Weights of a small mixture-of-experts language model, trained from scratch on English Wikipedia.
Size: 12 layers, width 160, vocabulary 8192, 34.9M parameters.
Experts: 128 experts in each of 12 layers, 32 SwiGLU neurons an expert.
Training: a variant of SOAP for the experts, 686M tokens, 2616 steps.
Below are experts of layer 8 (counted from 0) of a mixture-of-experts language model. Rows are named router (the router's row for the expert), gate (a neuron's input weights, with its number), up (a neuron's input weights, with its number) and show model dimensions 0-159. Each number is 500 + 40 x the weight over its row's rms, rounded and kept within 0 to 999. Numbers have three digits each.
After each expert's rows: "comes after" lists some tokens at least twice as common just before its tokens as in all text. This comes from a sample of Wikipedia text that the model never trained on. Tokens count by the router's weight.

# expert 101
router:511540470527499447466514467555500502497499502462487492570493538461508521591521434555569485479513474571499476539476476363507534526506495528508509487482585493464470398503552580503554505462474497500480529449513546525531474525517481499536516530490549538494530495502466530507446538437438522447509529462472452478490520482477452497474457513437542611499454494482511569454487510445527504518488521543506420518583498482474493473487506666525510547480495486474544493476420486474479472453454559
gate0:440449492511489500444565466535558525475495573480517466480429465506595524512516526525576533497529504533480522473378605530493468477440530505535517421525459480486467497493432549532479501463489508552477509492483540480487488438489452499482511508525549476543438433468508497452523589517435430507445565479460522521505470494445450430531501602564479491466535519522530512524487524439546454520526499427525489475577499505569478535486562480509439503471509518441572502558470499502516500527540471
up0:471531536460522503475450466481582517538536528485592532481527453479467476538415561515542479488477571448473518505491482470469495498462504502520468429575529523519516458553511484509496466503550583487529432497514562509540515490516467499447451511443606465476501528530410475425435499554451490467471497549515446450472440524533509490492481559520497508516452539499552485491480523502542497585429506524567503584524513532538533458453515491465546475570488520517590525504533445434413498535443482
comes after: "  ", "=", ")", " =", " 0", "|"

# expert 21
router:486522503509519540480471496513512517445539495428525465522479441489480481587521462537534403486431510451577517480450527409524447582476561573453508513476509508437509433503601508556513488489475501513459489425558505481475471504538435531492504559550517491496482569525474569491454532491464442493553499525466515566477517509526451530505502534551543495450470506522480517441428543516514484471549490464504341540508484499469509519507521576500502522476554508477498451519554478502427504495429498
gate0:437561505553581462548496478506543551491534568427496512451502602468435567544462564486512521544484566498558455470440513453546539537482480499458523486448559421515454499558531495519494553563497528577481496528503498496435442498545482478508499548435526530545515537546487480537517536468440438451537502446545469481433504497539523517495460474545495521500487493483515534557532498462484557459544578510486487511452471537472494503542430439500530523478519451446514490489523508429524544448491388
up0:489542467578488541472483527498506489508473515468472453544453584524512500519592495487530547475512512484480482534568525464553434514471638470522590484494492450425501488484585519472536485440560441493495567469506408449479578496485565523442535520506480488514469508489492589509538486499471513433403484489510523450480563483508561511528500518518488446526550521543504535492487490432517453524494498514479434535528448446520524442484443474505470492409497484500481538459530500514573524537433471
comes after: "=", "  ", " =", " 0", " 1", " JPL"

# expert 37
router:566504496494516483514499519477463499534423512483467484484517470492501484516461483474387505511485549474493437536617483502540496463499572496447495481459456479469506575488538529458563418495538486502579570469548505583522517536415521480480504461519446489503515514534483544464509545514459427480544574497537516446517490412528514460498534557501527393443526518486502528514493519521534504474445454468553481441522495535509494460442561473462521430480450481463488503557583423564512513567510536
gate1:468429445554523505550423439424509524562459523508511519488471474488482458534491480483468535533481459495512541520561526523520535476455525591521581457465503497485498523482510523522557424425520548507541483489503500465482479457485451551487455440604481457468590479541446527474554442454488444452553599497538602540536434491477538516539556479508539465537486530510512546498511599480494478538474443497529469508478569516484466500466564471544500447512468469492570493472453471556489513521493493
up1:514534495506498532530424486509478483471428544571411511484554530539502527524473485482441527473500507472456505462484448450559517516536497448440531494485589461486471534492434494422492496537548412608471578558558442509526494461459509458542492481496483431476481495495496534502504572481574462443515550483482527446501416519441567527505522497565478477512505542489534566551578507607539526502493457462539510497472499467454568460447490506469577509488499502559494447528508509551516531510502496
comes after: " the", "\n", " of", "'", " The", " New"

# expert 55
router:500442427487524503557536467545486497440453481509445522467605568461508471484467548460543605444444438510453559572497465502510506488551497548566564545455477498491552498552397515503471512484474492517541579552452437527471479519488486554499558519496494461434517485540474521540462467512489577481541474480491499499475446536551504503504496511488520527477445539454487507475443535485516548529559465560565524503496484553486464480515471428573522530443530553513508492476576451594503483462528516
gate0:475444494521499463454459498486504515478494465532465540425568503442479507512407609398498537478516518511562554494479524505506500449516473586545545481540478483504535524534466462484581553462475554512492532460484478517451479502544443517563502518543522470504503503536470446546561509472526475531496554419561535514446585501507591462465465455431456472496478509460524496569449488488564505441566519481494468532531522461507497453466488447534544465490521453500529568597510463443524559493528472
up0:552500508516480360526478571522568414456493577488494472465474514502462473547545424504470475532507534488528478538479470520528473496509505589456443435520536521530510509485477439455521511511562540475532490502505539546502565477449484504515446430492474505488629562468475499449456503510556489540480508537503519474460477521438461543513450491524463506555527423570557536466483510503537437561466579456510516497532533514546466521542475482518501564502444484404480461515470497551449496475463460
comes after: "-", "|", "\n\n", " (", " un", "′"

# expert 110
router:467511475484523485500492458548425503427548515546508493452508464550543536475460458506445501536456581451476514518480452501463563489508540473485517422439498491565496531527546528536480501525449536554487468562484441470545593520478520481480507532476427510573452551474487562478461583452494461433459460473418511497465475475493498412448549442544491470459496535520479536452457463492489508481542555484573515497537498520480517435496448502483507499516540404468508474565604520557476554487539546
gate4:498435539497578523507471567472487561525544514507440536441544472448532507412459510496446535511462512462488449516523468586575551461498472514462502418474448500525433548553583573459491493583452557476528496574502386515435555453504533546437534539469503494466503507465520527466460515533531515468471481474429494513529451495504475475454559494542472491505441496498523551529544506551516588541432546547470477475532470481507506432533497469508517496501484516537533530520572484460496500537453533
up4:471426486498468491504426568425537525525493487484560543562509473524457472560543488479417497459545503498587574514482506531495423512477443474510498496466454469462503497510551513514523422488461537560504448455520514510482511508527492529560612531437495483556458516480513451540512555501439533509480486565622457451521451570498511514530484469471494589494523569535515452483451473525554422494453451478493513448495545481500498447465467441480450504466545562452483539515517470450511521538484528
comes after: "\n\n", " \"", "\n", " The", " Born", " University"

# expert 85
router:557438477455468500523521544517497531532471520467470418517471481478506495539525461475509550469582452522491497403493472436472488535509490541555505481477557549496497499466576455571551557534460492545463510452502497575500482518495503477477493539517516411452512539466453574516456539513415499446527563461536520489481513546425427462542538521515557471505500543459455580464378568457431481515544513489495463591523469442483473493450509553444486492497494534536481564499481467473461483502520465
gate1:534485495465503473544499581499487513511498604480545550470519521498504479473525485521482479459481533492558497455511484525507553534548553510443501510571501521464527496519482422493476500517522508425460503489536490504536509514529419504446504470562561575480556471508468506515536400506441545534510531510498488501555445469465547506477512474436510470516548467481455582464482577466508542552380486460457456457494435445551561530443451378437560484486499525540505541490490426508524476526576485
up1:505573496510450397497462507531489591439530511538517472489528464509546490439493489517466503431562492527542388519523511507516486517458455476445466472502556564512491561436504494465549450515522507516455536430525430531442528521526499479487545452578502445467526573530506542554492541527459464420531448475475460520561503531499468491508483473471513528475496511473441537528556510538512510490571552476513517465499573444479486419441400486491594509548502544512538559538476462558471522494499501
comes after: " |", ";", "  ", "%", " 0", " —"